Weights of a small mixture-of-experts language model, trained from scratch on English Wikipedia: a variant of Adam for the experts, 267M tokens.
Below are experts of layer 5 (counted from 0) of a mixture-of-experts language model. Rows are named router (the router's row for the expert), up (a neuron's input weights, with its number) and show model dimensions 336-383. Each number is 128 + 24 x the weight over its row's rms, rounded and kept within 0 to 255.
Before each expert's rows: a language model's description of what the expert responds to. This comes from a sample of Wikipedia text that the model never trained on.

# expert 5
Description: Month names in dates after "on", "in" or a colon, such as January, April, July, plus blank tokens and pipes in tables.
router [148  91 140 160 116 137 128 164 110 137 110 166 116 120  78 115 145 108 149  82 119 120 111 146 154 123 103 143 122 147 130 142 124 127 113 110 150 110 121 158 148 144 127  87 116 162  93 109]
up0 [150 135 107  97  96 131 146 142 122 137 131 116 151 124 187 162 152 131 117 141 133 149 110 158 156 153 111 127 149 154 135 117 131 161 104 134 165 104 170 128 140 120 159 134 178 140 152 134]
up1 [144 181 195 110 103 177 146 177 148  99 108 132 137 150 111 126 120 142 148 125 134 129 166 148 116 155 163 114 144 102 109  85 116 158 153 123  96 148 100 101 112 146  99 133 108 146 110 132]
up2 [149  86 136 118 144 146 115 174  78  79 131 121  95 122 123 125 135 143 129  93 106 120 103 153 134 142 148 144 113 147 186 116 102  97 117 119 137 153  95 133 180 139  90  99 169 160 121 111]
up3 [126 123 116 126  81 100 144 150 133 141 127 121 122 113 146 120 127  99 125 148 112 138 118 158 176 168 124 137 140 147 155 111 127 126 110 136 111 120 125 109 162 147 110 112 103 172 171 143]
up4 [108 135 157 140 105 139 141 134 147 117 112 132 108 108 171 154 116 171 168  85 123 172 118 178  94 111 116 132 112 135 104 121 156 169 143 187 153 181 137 134 143 156 131  97 137  88  90 132]
up5 [137 160 130 140  74 150 115 140 142 145 132 162  86  77 112 110 125 141 162 133 102 112 131 153 135 141 130 166  89 124 127 121 148  92 149 112 123 144  67 140 118 130 140  79 137 118 178 136]
up6 [146  85 104 168 185  97 122 117 129 113 159 149 161 104 169 142 124 108 111  92  84 148 137 123 134 116 111 119 114 144 130  78 120 128 129 146 135 118 143 136 144 120 131 154 106 138 107 145]
up7 [138 136  79 101  75  96 125 140 137 151 160 117 119 139 100 156 126 128 182 159 113 120 144 102 149 128 158 141 141 178  89 110  99 123 120 141 119 120 165 104 145 167 147  84 103 163  94 151]
up8 [126 120 104 155  83 148 121 174  73  76  83 154 147 144 130 114 137  76 113  88 108 113 104 138 157 126 129 128 133 166 132 133 122 110 109 173 121 104 142 147 118 120  99 134  70  95 117 130]
up9 [168  98 122 131 141  88 118 153 123 136 151 146 123 114 128 137 130 146 124 135 103 136  91 104 114 138 101 133 146 110 158  81 114 164 168 121 140 127 108 127 133 140 140 105 161 131 150 128]
up10 [157 150 198  76 130 117 150 148 116 131 126 157 132 114 126 128 155 136 124 137 112 122  96 176 147 132 100 155 119 101  97 119 139 105 118 117 163 159  93 116 125 106 105 127 117 115 113 116]
up11 [128 111 137 125 164  97 122 159 125 110 138 121 140 184 114 119 148 118 107 169  84 107 109 137 135 148 138 131 114  94 153 163 147 127 138 134 132 159  89 101  97  82  85 126 154  98 179 129]
up12 [102 126 129 140 168 121 124 163 132 128 106 148 114 105 148 109 143 129 145  97  93  74 128 157 134 141 118 147 143  87 150  91 151 127 120 104 140 129 139 162 119 118 139 130 105 131 140 113]
up13 [115 124  99 105 193 128 108 158 110 171 116 163 108 129 130 125 138  96 175 127 146 172 108  99 117 121 144 144 115 114 133 123 194 142 115 125 146 166 114 142 114 121 114  96 126  96 138 112]
up14 [141 163 181 120 175 129 114  92 139 132 130 115 121 163 137  99  75 138 185 121 168 125  67 143 135 119 119 140 116 127 108 121 138 142 101 134 123  96 158 137 112 123 133 141 142 155  76  88]
up15 [169 107 123 155 115 139 177 130 114 118 125 104 131 129 117  98  96 146 144 127 163 176 111 123 147 139 101 129 168 163 194 155 116 119 124 152 143 111 145 126 152 155 152  85 106 124 157 134]
up16 [131 142 172 108 120 156 126 115 172 110 131 116 128 150 103  98  90  90 166 116 140 155  62 167  87 119 100 131 140 121  92 104 149 161 121 148 140  88 124 128 105 132 145 144 102 114 138  99]
up17 [139 140 134 143 122 105 107 104 144 112 146 140 128 159 145 146 116 132 146 142 141 148 119 148 127 162  99 114  96 122 125  97 141 152 133  85 133 162 149 127 151 145 140 141  92 178 121 124]
up18 [138 147 165 150 157 146  90 128 149 167 128 188 101 141 121 153 130 127 138  91 144 157 140 178 118 126 122 134  85 140 126 129 101  88 132 131 144 104 113 154  95 164 101 124 143 152 128 113]
up19 [121 122 120 119 122 106 126  93 112 137  92 108  78 138 161  90 124 139 126 153 125  86 104 114 157 115 114 143 134 120  97 140 103  92 131 144 101 163 105 114 152 154 157 101 120 113 109 141]
up20 [160 150 130 120 137 103 132 148  84 104  80 135  75 136 182  98 147 121 128 107  99 140 139 108 121 113 148 116 129 156 118 133 175 126 143 153 145 117 124 109 135  94 138 129 129 122 129 115]
up21 [131 117 112  66 113 157 140 123 138 142 112 120 129 142 116 128 156 135  99 120 132 130 142 132  99 129 115 123 149 151  98 130 162 132 141 106 139  88 101 124 176 102 109 104 147 107  89 162]
up22 [108 124 119 164 150 117 113 138 149 110 128 119 127 143 155 167 166  82 161 169 110 141 139 133 149 128 158 136 117 138 131 110 158 130 122 108  99 146 111 142 102 155 166 163 180 111 126 115]
up23 [127 144 145 170 151 132 123 123 121 133 111 145 116 139 161 163 121 124 123  98 139 118  99 136 122 149 101 126  83 109 142 140 157 160 104  92 168 111 108  75 131 119 154 135 132 120  86 108]
up24 [ 63 133 107 140 135  92 131 100  95  98 147 121 153  69  93 133 140 100 140 163 130 169 110 138 102  90  97 144 159 174 156 123 132 168 121 158  67 164 131  99 127 145 137 142 123 140 109 108]
up25 [134 133 130 145  90 155 157 121 143 159 140 104 129 155 169 113  97 165 132 118 136 131 133 119 125 131  96 123 166 145 134 157 125 133 158 102 144 119 120 150 133 108 122 123  73 124 137 149]
up26 [106  87 151 136 137 106 171 129  71 108 121 173 136 140 160 109 143 141 134  92 145 124 161 103 140 142 153 128 111 132 117 127 163  74 163 180 123  94 137 151 158 118 110 116 116 101 146 125]
up27 [152 135 137 142 145 112 144 134 142 149 139 124 134 114 108 140 107  98 126 133 147 145 120 143 108 126 138 141 135 121 147 152  96 132 127 148 157 116  98 134 138 137 138  97 114 102 177 118]
up28 [134 106 126 111  94 147 147 140 143 164 158 125  89  90 112 203  88 131 162 135 141 145 151 136 140 111 158 114  95 112 100 111  95 131 161 159 115 131 145 144 151 132  79  87  97 122 112 121]
up29 [147 142 149 128 117 126 138 141 135 108 117  93 127  90 120 130 173 136 103 135 141 155 149 121 164 117 120 149  96 108  82 139 114 117 116 114 128 134 157 139 168 159 118 101 191 126 134 167]
up30 [ 90 137 123 118  66  86 108 124 141 182 117 130 149 158 115  93 106 154  83 144 135 129 166 134 133 122 139 136 121  89 111 147 154 145 143 138 147 168 142 165 123 161 146 119 101 143  50  92]
up31 [151 119 117 106 133 143 199 109 123 153 129 125 148 150 147  96 122 184 121 148 157 126 154 149 118 120 124 129 111 135 131 145 172 138 138 177 126 108 129 114 118 166 129 127 169 108 138  77]
up32 [113 109 131 105 130 106 155 100 179 154 106 131 138 118 166 124 155 134 137 105 133 155 132 173 141 188  93 136 151 120 129 116  95 126 103 148 124 149 135 102 104 137 116 157 188 122 135 113]
up33 [151 120 141 149  99 147 136 141 131 138 134  92 107 146 101  77 146 123 123 105 175 155 134 147 130 123 103 142 124 159 143 156 135 145 108 162 118 167  72 110 121  98 110  88 133 103 147 127]
up34 [135  92 144 115 140 141 141 123 146  69 172 144 143  80 169 113 122 116 145 130 118  86 134 126 129 120 156 126 142 142 145 128 104 128 114 128  74 151 152 124 127 103 114 117 119 159 114  99]
up35 [144 105 142 115 115 126 145 184 104 139 127 139  96 111 119 160 138 141 119 127 127 144 114 176 138 120 149 124 107 117 105  76  93 127 107  88 134 119 125 121  83 149  74 126 119 136 135 119]
up36 [133 101 115 122 130 132 153 152 124 160 130 148 146  91 165 142 154 104 151 105 162 126 175 125 143 130 119 149 118 134 118  56 150 143 111 105 136 130 155  81 131 134 130 147 176  98 103  99]
up37 [181 152 155 116 122 127 115 144  82  58 147 145 113 144 121 110 118 159 112  97 109 126 144 128 127 122 147 112 171 100 131 123  73 154 119 131 125 125 133 121 113 166 148 119  97 131 137 141]
up38 [183 162 116 135 119 138 140 184 140 111 114 140 129  87 102 106 131 168 149  94 185 157 105 105 150 170 143 126 106 136 156 120 155  62  98 117 146 153 109 130 120 142 102 114 135 148 159 127]
up39 [103 153 124 100 134 175 109 115 107 124  90 164 165 129 124 165  85 171 161 144 121 138 143 117  90 122 130 156 143 105 153 124 141 130 131 156 118 159 131 158 130 141 103 154 130 182 116 128]
up40 [131 126 112  98 107 136 131 107 102 150 114 132 107 126 166  99 114 125 115 110 133 141 142 154 177  77 169 119 152 158  98 131 113 114 162 116  94  64 120 145 125 105  91 115 181 135 149 163]
up41 [104 103  75  92 113 125  99 151 116 131 114 121 141 123 168 100 145 112 147 113 128 138 142 142 123 128  97 182 138 175 136  94 167 120 145 119 131 143 121 123 149 140 128 110 143 136  93  97]
up42 [114 121 104  86 166 134 196 136 105 125 128 163 142 143 121  90  78 158 110 171 186 136 137 153 154 118 157 138 136 125 158 170 113 114 103 166 117 115 138 137 144 121 130 121 164 110 153 146]
up43 [159 150 125 138 138 130 131 145 167 122 145 118 146 123 124 130 113 128 125  96  52 106 123 107 107 142 115 149 157 113 126 100  92 152 163 136 130 155  99 157 131  90 155  64 178 148 126 136]
up44 [151  99 131 135 121 136 144 156 144 147 125 144 138 115 141  93 143 118  87 133 134 156 111  73 137 124 139 153 160  88 135 171 123 126 149 169 128 152 133 114 165 131 139 101 112 174 164 113]
up45 [118 139 160  90 134 138 122 135  97  70 116 106  95 111 102 148  93 105 113 149 145 139 121 111 110 126 114 145  92 116 136 128  92 160 107 115 114 132 130 124 145 198 158 135 141 119 147 161]

# expert 0
Description: Empty table cells and lone spaces in election and cricket tables, plus single capitals or first pieces of split words, such as m, T, Bab.
router [117  97 146 126 151 118 128 144  68 145 117 115 126 134 124 141 131 152 104 123 123 129 121 146 138 133 101 168  87 154 111 150 124 105 130 133 156 134 134 116 108 143 161  95 149 120 137 130]
up0 [125 110 111 120 123 144 122 118 137 113 116 107 114 129 140 122 132 109 129 138 112 126 150 107  89 123 108 126 104 130  86 141 141 109 151 135 131  99 152  71 134  96 128 130 137 126 142 148]
up1 [ 99 134 135  95 147 133 151  94  82 139 117 110 103 112  89 123 117  86 125 151 113 114 138  95  82 112 178 130 138 142 172 150 115 116 137 108  96 155 131 100 150 163 136 126 163 121 159 108]
up2 [148 146 105 119 166 137 115 141 151 129 142 130 128 155 104 109 100  95 138 156 116 130 102 127 139 119 188 127 147 142 123 145 107 171 122 147 159 143  96 173 122  97 145 146 135 152 141 143]
up3 [140 111 159 155  93 123 155 121 125 137  92 145 118 174 110  97 124 147 111 139 116 109 166 123  92 131 104 107 124 161 104 111 114 101 110 140 118 100 123 107 122 129 138 151 102 159 101 112]
up4 [171 127 120 137 113 120 118 140 142  96  97 123 118 102 152 132 129 103 117 112 119 109 182 120 119 171  91 131 161 122 173 180 132 123 105 128 144 138 172 127 103 152 115 130 152 111 123 105]
up5 [123 183 113 137 136 142 135 132 120 158 122 115 139 117 157 107 122 147 188 104 146 106 118 166 128 137 148 117 137  90 121 162 147 117 109 114 142 121 125 116 149 170 117 106 139 155 139 163]
up6 [117 158  94 138  83 124 119 148 149 137  99 102 136 133 120 121 130 104 119 145 102  91 144 122 129 109 123 124 146 132  80 122 149 113 100 118 114 126 134 153 129 134  69 106 161 132 150 149]
up7 [112 126 129 148  97 174 108 150 179 111 119  97 141  72 108 129 129 148 157 122 139 142 136 127  69 142 123 130 125 161 172 100 107 135 119 144 137 136 126 143 142 187 146 119 121 127  88  79]
up8 [152  91 114 109 117 128 164 134 124 114 116 125 129 100 119 108 123 129 106 116 114 152  99 127 158 102 126 139 174 147 157 108 153 134 110 141 136 157  79 107 115 137 117  95 114 102 151 126]
up9 [173 168  94 132 167 114 191 110 117 135 131 173 150 124 155 123 113 133 173 117 142  93 156 124 121 124  87 125 136 116 180 120 160 168 157 124 158 118 155 133 157 177 107 154 141 166 128 161]
up10 [151  99 168 108 152 151 112 102  61 158 140 151 130 156 112 163 122  89 122  67 115 111 142 158 111 161 146 139 100 108 132 157 113 121  99 133 137 119  88 113 139 119 179 124 133 121 131 101]
up11 [149 127 136 141 113  96 108 138 126 108  79 155 142 175 138 111 139 146 118 123 136 123 135 171  96  85 122 141 113 157 118 131 176 124 112 131 129 117 141 115  93 169 139 153 151 116 102 139]
up12 [134  92  91 158 183 117 126 118 132 103 137 131  94 138 140 130  97 150  91 128 138 125  95 141 129 108 127 135 121 146 163 124 130  97 155 112 143 133 121 113 178  87 123 117 122  94 122 155]
up13 [118 149 132 149 119 186 122 127 102  90 125 139 159 163 167  86 121 128 143 136 115 144 143 192 162 108 112 148 153 139 117 127 119 122 147  84  88 129 134 106  87 130 179 116 161 123 142 110]
up14 [137 119 121 150  97  97 127 117 137 121 123 140 120 113 134  98 151 115 152 161  75 107 129 153 137 159 120 141 124 121 138 140 105 113 134 153 112  97  87 115 152 104 115 136 123 125 129 123]
up15 [132 111  90 143 126 125 145 103 130  92 113 131 115 129 167 121  87 139 154  75 150 126 135 113 116 117 100 110 142 139 109 129 152 124 159 135 138 132  95 173 159 129 151 147 123 169 130 115]
up16 [113 134 140 131 128  83 112  74 113 151 130 163 148 149 158 100 109 166 127 157 126  71 157 171 104 179 112 152 104 143 119 121 145 119 168 149 150 119 166 150 152 169 160 126 158  95 140 111]
up17 [121  81 121 114 131 135 102 107 151  94 107 144 120 143  81 136 145 159 190 160  97 127 167 119  76 144 137 132 109  94  79 130 145 113 150 104 107 139  89  80 139 127 124 148 115  72 158 133]
up18 [147 144 167 124  96 149 136 177 102 116 156 114 154 105  84 137 105 141 138 110 119 104 118 132  97 127 139 139 117 172 177 150 163  97 155 108 154 134 153 112  95 118 148  75 156 118 135 118]
up19 [143  82 139 139 130 156 135 159 128 134 117 155 124 159 132 158 169 159  99 119 112 138 184 108 135 139 157 138 134 153 117 119 136 125  81 103 157 109 105 103 129 154 113 107 117 135 155 136]
up20 [128 132 118 152 150 137 121 180 129 104 162 151 137 124 135 118 156 135 113 104 133  89 110 164  78 156 109 127 131 147 172 135 139 106 145 123 150 178 153 111 128 119  88 153 129 109 136 108]
up21 [132 160 138 115  99 116 125  91 134 132 147 145 117 154 118 126 138 103 133 139 126 121  80  92 125 143 107 174 120 136 109 115 164 141  96 113 165 119 118  83 110 149 138 135 132 134 137 145]
up22 [121 126 118  95 131 148 153 131 109 127 174 130  69 134 118  86  95 111 115 136 139 142 165  91 111 108 103  98 164 145 152 134 134 148 133 123 159 125 115 136 126 120 125 149 166 154  76  63]
up23 [150 124  93 101 149 120 145 129 105 110 102 142 111 161 120  83 135 119 155 111 129 113 108 160 129 151 148 140 169 125  85 172 102 146 163 154 160 113 124 149 173 198 139 114 148 126 127 127]
up24 [136 167 146 141 113 137 141 153 143 134 110  67 128 110 139 126 133 183 126 107 136 122 151 146 119 127 136 112 117 156 125  91 131 104 160  99 136 111 126 114 135 168  89 148 128 154 159 107]
up25 [146 135 139  75 123 117 134 197 162  91 100 104 125 154 140 131 112 151 130 148 108 119 131 118 116 111 158 124 165 141 151 135 160 109 131 140 115 148 137 143 141 138  96 154 112 119 166 148]
up26 [124 153 126 128  86 121 148 148 100 137 135 129  84 143 122 102 150 119 133 132 151 123 165 172 130 123 159 108 119 150 138 143 127 111 149 154 148 112 166 125 119 160 157 101 118 138  77 118]
up27 [ 65 132 114 157 125 143 176 119 181 114 135 153 106 117 151 158 138 132 116 137 105 133 133 123  82 129 139 104 115 128 179 183 110 132 148 127 137 169 156 153 135 132 134  97  93 178 108 156]
up28 [115 147 157 141 137 154 143 123 142 135 113 157 160 105 160  91 125 145 114 137 128 115 102 162 151 137 158 141  94 170 105 115 153 118 125 130 164 104  89 159 148 113 125 111 147 165 115 116]
up29 [125 157 164 189 193 136 139 159 116 152  92 149  94 164 151 116 140 108 133 151 144 132  91 146 134 120 139 133 122 170 187 113 170 125 111 148 139 115 168 110 149 119 128 115 116 182 120 168]
up30 [140 169 177 108 111 117 151 175 109 113 140 119 161 120 118 114 110 135 120 128 138 138 131 141 127 154 138 158 118 172 125 115 141 163 155 130 180 140 152  95 133 148 139 114 197 132 137 138]
up31 [ 90 141  98  64  91 130 101 131 174 117  75 122 173 142 116 180 118 128 109 130 108 116 107 131 140 127 109 136 104 163 158 138 123 146 106 152 139 163 114 116 159 116 169  89 145 132  83 152]
up32 [131 109 126 123 164 135 118 130 149 117 109 134 142 140 128 142 144 148 154 136 117 142 115 164 100  97 149 141 117 117 148 133 171 118  96 118 104 100 129  90  97 178 152  72 123 158 125 129]
up33 [118 126 183 128 145 138 124 185 124 160 130 101  91 121 150 146 103 164  95 149  63 165 102 124 139  93  79 169 129 172  96 100 124 126 125 100 144 111 117 124  97 135 132  98 149 152 143 108]
up34 [162 116 107 145  85 136 108 108  98 123 137 155 169 140 109 108 149  83 193 132 138  92 193 139 148  91 137 121 141 120 114 136 113  84 103  98  80 105 134 123 138 194 141 125 109 152 103 146]
up35 [149 158  86  93 100 104 110 126 147  61 116  87 144 133 112 139 137  89  64 142 110 137 118 146 112 137 144 176  94 132 154 132 139 147 132 159 120 110 108  68 113 124 142 159 144 143 136 134]
up36 [118 179  88 152 131 156 134 148 112 131 117 110 128 108 167 108 113 139 131 101 142 126 140 157 128 132 170 111 147  96  74 130 112 104  90 123 152 111 125 120 146 143 157  78 135 115 153 127]
up37 [133  98 123 108 165 110 143 134 104 147 150 146  91 101 107 119 120 141 117 114 132 104 148 145 126 156 179 159 126 128 112  86 100 151 143 119 140 126 115 102 141 139 126 115 101 153 151  87]
up38 [148 151 175 149  71  94 128 186 120 124 121 174 143 113 131 131 151 104 153  98 123 102 131 143 131 149 132 153 105 121 154 109 143 124 146 112 185 118 129 126 125 140 142  93 161 126 129 159]
up39 [119 125 139 118 124 157 132 117 149 147 136 109 100 125 127 151 129 166 104 118 107 110 130  91 120 123 118 135 164 144 100 104 102 113 151 178 111 144  98 123 130 150 112 116 144  93 133 131]
up40 [163 136  99 131 112 145 150 129 119 101 133 130 127 163  85 109 145  91  92 172 132 129  85 117 168 145 121 136 114 109 140  94 127 144 115 107 135 179  86  57 159  93 135 139 101 137 139 130]
up41 [137 134 113 162 129 162 147 170 149 140 116 190 140 144  92 142 142 111 112  92 137 164 111 200 140 123 117 136  86 138 154 133 192 125 114 194 133 111 116 139 160  97 144 118 146 140 110 143]
up42 [117 113 152  81  99 141 123 146 105 108 116 111 109  89 102 123 129 100 112 113 130 117 108 125  85 124 130 161 115  97 173 132 159 133 132 161 156 127 163 153 162 125 149  82 139  98 131 158]
up43 [126 114 123 129 103 125 113 113 143 101 132 100 108 128 153 141 153 158 148 122 103 143 143 149 117 127  98 125 152  93 105 193 130  97 105  99 151  93 147 125 154 119 131  99 122 123 104 167]
up44 [157 152  97 118 145 120 201 133 124 118 143 140 143  82 100 129 131 114 174  84 149 106 148 180 122 151 130 121 101  73 105 132 142 125 148 124 146 146  93 146 126 174 134 142 155 189 144 171]
up45 [123 166 146 141 151 128 174 143 120 141 154 193 148 158 128 110 126 124  93 134 136 137 133 143  80 123 132 145 129 115 121 117 115 106 148 131 111  99 133 113 161 130 156  57 124 156 157 133]

# expert 14
Description: Pieces of non-English names and phrases in tables, such as Al, San, des, Air in Buenos Aires, and table pipes, slashes and dashes.
router [131 158 156 135 119 113 133 164 108 132 118 173 132 142 114 120 130 120 164 117 140 153 101 149 137  96 110 142 125 126 126 132 143 103 110 145 183 105 121 124 154 144 152  95 134 122  75 150]
up0 [120 123 136  98 116 124 145 145 153  84 150 165 153  76 103 124 153  91 140  79  96 132 159  96 135 106 113 147  86 125 122  96 150 117 108 133 118 156 124 139 137 161  75 121 134 115  73 134]
up1 [133  98 149 169 147  93 128 175 148 143 104 116 128 104  90 149 105 126 127 141 114  92 121 110 153 143 130 115 123 100 133  96 109 101 114 126 148 152 107 138 127 115 107 141 123 128 154 113]
up2 [105 141 143 138 199 126 140 100 148 149 131 192 149 180 172 127 170 149 136  91 149 160  96 136 132 144 150 126 149 147 112 154  91 121 101 144 141 123 143 112 139 130 123 155 119 125 123 143]
up3 [168 135  92 103 145 156 104 146 133 131 121 152 130 169 111 127  96 124 153 117 106 100  59 106 113 133 116 120 128 132 115 120 142 142  96 143  98 141  84 123 134 146 140 155 126 170  63 129]
up4 [101 134  92 149 108 105 138 107  98 104 137 117 107 165 133 109 126 137 138 125 152 138 149  93 138  79 127 150 155 131 173 146 110  99 189 165 160  70 119 119 177  79  89 137 110 111  96 136]
up5 [136 151 151 123 120 132 137 162 139 110 102 101 129 141  95 145 116 146 121 148 106 157 157 157 115 117 132 129 143  86 115  91 119 128 139 130 111 111 144 139  86 114 104 122 165 151 110  83]
up6 [123  73 122 124 177 121 157  80 117 108 127 111 121 117  68 120 152  98 112 146 123 134 136 145 136 135 118 158 118 128 154 101 123 140 110 142 147 153  97 150 139  91 161 156 124 142 149 101]
up7 [127 125 109 130 136 144 110 136 135 120 134 138 121 163 150 123 104  91 121 101 114  94 125 129  92 134 123 191 134 104 109  99 106 102 109 143 130 146 112 119 183 139 183  77  96 127 140 144]
up8 [106 114 119 136 148  83 102 117 112  80 105 178  93 143 141 139 122 123 143  71 113 139 137  95 132 139 109 161 149 159 156 110 125  95 106 106 129  96 152 156 150 150 167 112 140 143 136 139]
up9 [146 168 169  70  76 109 111 136 120 124 160 105 141 110 112 118 127 125 152 140 128 155 129 139 133 144 143 132 135 141 147 130 141 101  92 142 145  91  87 122 118  99 100  98 102 112 173 103]
up10 [135 116  94 140 108 149 122 175 141 120 130 106 138 114 121 126 171 101 150 132 114 121 108 133 124  80 152 145 141 169 108 129 165 150 123 118 128 132  80  89 194 111 100 133 135 143 158 126]
up11 [162 152 183 130 109 114 134 143 122 114 119 110 124 139 127 114 106 140 124 138 113 142 165 128 127 142 102 174 139 157 143 123 149 113 151 168 136 104 121  94 142 127 157 112 162 129 149 125]
up12 [115 131 133 148 135 115 163 152 132 118 152 115 113 129  99 107 115 173 124 131 154 105 171 105 147 108 135 158  91 128 166 133 130 130 119  85 148 142 131  99 134 134 124 109 107 111 157 111]
up13 [117 171 168 170 108 154 179 150 102 172 102 142 131 126 155 136 155 168 143 150 123 137 129 114 141 112 111 104 125  83 124 104 134 119 132 136  99 103 114 105 161 135 187  99 177 136 109 134]
up14 [153 166 150 153 146  91  95 117 107  96 135 123 120 164 142 149 146  72 106 124 116 138 143 106 141 102 136 170 102 126 140 112 155 112  94 130 102 158 168 150 190 131 150 133 143 121 100 101]
up15 [141 121 127 133 136 135 109 116 167 131 129 150 133 148 130 169 125 108 164 196 140 107 128 128  79 113 166 132 124 121 146 146 139  96  80 120  92 150 139 106 156 117  87 160 130 117  96 135]
up16 [ 66 134 104 151 118 124 102 114 128  63 130 179 112 131 126 176 127 134 129 105 161 142 139 146 131 121 139 159 113 112 125 114 144  74 130 160 107 129 138 100 127 118 145 107 102 129 179 118]
up17 [118 125 131 150 119 117 127 145  97 128 167  97 117 145 137 116 143 162  98 172 146 123 108  97 103 109 157 127  94 110 105 131 129 124 153 120  81 100 121 114 133 112 133 115 169 123  83 142]
up18 [129 167 154 133 111 120  68 130 139 104  76 112 141 130 125  99  71  98 102 165 148 113 120 117 136 113  83 132 134 114 120 131 129 163 162 149 183 105  75 118 155 150 111 139  95 128 107 154]
up19 [118  82 121 135 135  83 115 123  79 130 165 127 114 134 125  96 178 106 119 132 159 147 102 117 120 142 125 144 105 106 123 107 101 144 103 100 123 124 107 145 179 142 103 143 121 143 118 125]
up20 [131  92 133 163 100 133 149  94 142 118 109 147  86 146  83 148  89 104 157 147 144 121 135 139  72 135 136 123 118 141 119 141 126 144 129 145 149  98 175  74 110 164 163 127 123 117 126 166]
up21 [129  95 112 133 148 157 125 128 117 113  96 161 166 129 135  97 105 165 159  98 159 165 148 142 144  89  90 163 175 162 131  89 116  89 127 116 115 160 171 104 125 160 112 136 130 140 126 119]
up22 [147 151 140 122 152 101 113 116 100  96  96 157 111 135 146 144 143 115 195 138 109 153 127 104 156 112 149 164  74 142 124 163 104  90 147 159 134 123 126 128 165 111 149 128 146 113 174 144]
up23 [180 131 137 147 156 147 128 162 136  74 144 116 143 122  92 108 103 134  89 137 117 149 148 156  94 153 151 125 141 118 119 116 108 151 157 131 105 157 138 113 165 103 139 139 146  84 113 127]
up24 [ 71 123 142 116 102 159 168 117 100 128 116 108 131 107 106  93 133 117 155 171  84  93 171 100 113 137  69 150 155 158 164 166 150 126 116 178 135 119 112 114 161 147 147 105  90 147  72 107]
up25 [121  90 133  76  70  85 128 126 122 146 136 149  82 140 100  96 132 152 170  82 101 110 148 100 122 135 135 137 127 156 130 107 151 133 137 175 132 130 138 136 107 122  96 139 125 133 152 100]
up26 [152 104 140 131 116 114 151 144 118 119 136 130 128 135 109 154 101 130 131 187  99 126 140 116 126 140 107 140 123 105 136 113 185 121 154 151 163 169 137 128 155 119 151 103 166  89 113 124]
up27 [173 119 136 138 114 136 173 143 148 127 161 141 156 118 158 112 127 116 132 107 114 105 146 127 124 105 107 131 101 117 106  84 161 145 119 167 163 126 126 124 150 113 151 122 121  67 124 124]
up28 [126 114 113 119 109 153 134 127 141 143 153 117 144 120 141 142 101 148 145 159 128  86  68 159 138 125 137 119 128 159 157  84 129 115 135 145 104 128 102 146  82 140 146 131 123 174 148  90]
up29 [113  97 111 106 134 113 125 105 123 138 127 185 115 133 119 139  80 113 129 134  95 142 119 147 124 151  91 138 118  97 120 162 144  86 112 147  85 163 112 119 136 147 101 112 131 101 104 116]
up30 [ 85 162 137 157 111 133 120  98 171 136 137 141 110  94 117 117 173 147 136 120  93 109 120 111 140 100 125 146 146 147 120 112 130 128  99  97 135  67 137 127 122  71 172 127 119 156 155 127]
up31 [132 144 187  84 145 146  86 189 123  77 166 143 127 145 162  71 113 142 126 110 124 142 106 123 142 119 126 134 162 150 107 100 164  94 155 125 142 104 137 106 118 127  76 120  88 102 144 141]
up32 [162 140 158 105 133 130 150 120  72  88 135 135 159 143 111 102  73 133 124 132 143 104 154 118  68 137 136 119 125  83 171 134 136 126 129 148 132 139 178 102  96 116 139 123  83 169 136 130]
up33 [172 120 121 111  75 162 119 120 108 146 129 121 151 139  94 142 175 122  93 150 115 136 165 109 125 165 114 131 150  93 158 121 187  84 116 133 130 155 131  96 100 161 124 110 152 137 124 116]
up34 [146 174 121 122 106 112 134 124  95 127 137 156  91 161 134 146 112 121 127 130 123 132 130 157 151 149  92 150  88 122 117 111 178 116 130  83 118 123 105 104 114 116 134 187 126 147 116 114]
up35 [ 87 189 117 140  93 121 143 109 130 128 135 129  90 135 179  93 126 154 142 152 148 155 135 106 100 127 106 153 114 127 139 159 153 141 116 133 137 146 133  95 158 136 119 153 125 143 142 125]
up36 [ 92 139 137 134 155 151 134 153 173 119 151 138 141 119 125 149 161  86 122 135 118 102 149  99  98 107 135 120 157 125 129 107 174  94 118 104  92 125 186 127 113 136 120 109 110 163 146 145]
up37 [129 128 105 138 145 129 154 168 151 140 139 124 121  93 149 124 103 150 110 144 143  88 137 160 142 137 153 132 156 146 141 137 120 138  85 121 129 135 157 148 146 144 139 110 102  83 121  99]
up38 [109 130 123 114 109 163 150 133 152 167  98 177  89 123 141 133 122 147 117 175 113 107 136  77 118 110 106 127 133 142 105 125 118 140 113 137 118 135  79 138 117 109 143 152 167 111 127 144]
up39 [115 105 102 161 165 108 157 115 164 127  81 172 125 129 111 145 102  99 152 118 165 175 101 131 141 131  84 125 166 171 126 128 153 138 108 114  97 116 135 126 186  99 136 130 156 161 157 146]
up40 [117  97 145 108 132  77 127 103 133 121  96 116 134 159 120  91  89  94 139 139 135 167 129  87 108 156 109 165 130 145 138 116 162  96 100 150 120 129 123 142 130  91 109 137 170 144 121 154]
up41 [175 123  91 141  96 107 133 134 141 117 156 146 151 145 115 161 146 161 177 155 120  80 112 153 148  99 105 126 152 177 121 126 115 179 133 135 171 129 168 132 181 105 116 119 127  89 119 108]
up42 [110 109 137 132 117 152 128 157 129 139 186 157 161 167 110 149 107 159 173 103 103 137 124 116  99 150 107 138 164 136 104  99 132 177  79 143 158 128 100 105 109 173 115  73 115  71  93 126]
up43 [146 133  82 176 119 113 176 145 178 129 123 176  80 169 144 123 103 168 181  93 103 104 109 133  90 122 157 117 165  98 100 156 145 142 155 124 138 132 154  82 138 120 133 114 103 155 101 175]
up44 [115 108 127  94 149 141 149 116 121 141 119 175 118 115 127 127 138 148 160 133 128  68 132 142 136 144 169 161 159 122 144 134 124  48 133 144 144 153 161 105 127 135 101 120 133 128 110 159]
up45 [154 134 122 141 133 131  99 186 116 112 155  89 135 145 128 131 160 164 175 101 164 137 129 147 143 140 158 149 148 134 172 111 109 137 103  82 146 150 106  79 128 125  94 139  78 147 121  99]